Experts of a small language model: 8 picks a token.
Below are experts of layer 4 (counted from 0) of a mixture-of-experts language model. Rows are named router (the router's row for the expert) and show model dimensions 240-287. Each number is 500 + 40 x the weight over its row's rms, rounded and kept within 0 to 999. Numbers have three digits each.
After each expert's rows: a language model's description of what the expert responds to. This comes from a sample of Wikipedia text that the model never trained on.

# expert 56
router:468463521533500543469506417480536533482454499537553519590480512548459578518430454546489517555461513473470505524553483416568480455496473518444473
Math notation

# expert 14
router:520527456484462588552491520462408524451541515484513522473554516488463418460531469440551474489514477571557476528558530493543470514529500543511495
Military units

# expert 15
router:483511477459443432453503502531536521500518479500551466501538538550512532532528525434516455517503513517514458464472484475494465478479452486563488
Year parentheses and ranges

# expert 2
router:500474453534476478580473474542538570487551467448485509431401481453516497521469502526500535485441490438500534461468565453553530544501528487493469
Abstract noun endings

# expert 12
router:488525462488517465486534509515489517462497498474522482447379579552478480552498473518466559502475501518523514497486493474482592492469511561456481
Abbreviations, scripts, odd pieces

# expert 58
router:558492494507482580523521515454536477574493481420496467496470470496452557511458472542482502507490515566474527527465523518585432524509521447516528
Indefinite article

# expert 4
router:529548476460496539471501476473471517506521413511433458488503508517509507517492478510482470472469456511526523563482445467471606478470494502470494
Foreign name middles

# expert 1
router:471480468529448517535524452450563495472532542497488555551501463548487464477538515501585507504443516530454513481532485467532544463518488512465496
Subject pronouns, copulas, "as well"

# expert 17
router:455488550463561425530516508498520506469524481517521483483550492420563552556457502530556536444530463502551423519503519495445448485484552468496543
Awards and honours wording

# expert 63
router:563501516521479563443415543480483510556529522459526507474514491471554532430487455560478567591418536529501561512495523565471437499511460516492545
Geographic location words

# expert 22
router:460540441507546505561557529434526430434501522455544539431519498481535530520503537503534493469554557495518572553564471455452551496439512599515550
Line breaks closing lines

# expert 16
router:470525536515490490532451507453577480513439547539468528464428517479516480461529436477543502512577537527525529522527507486573525566550578511591517
Line breaks after headings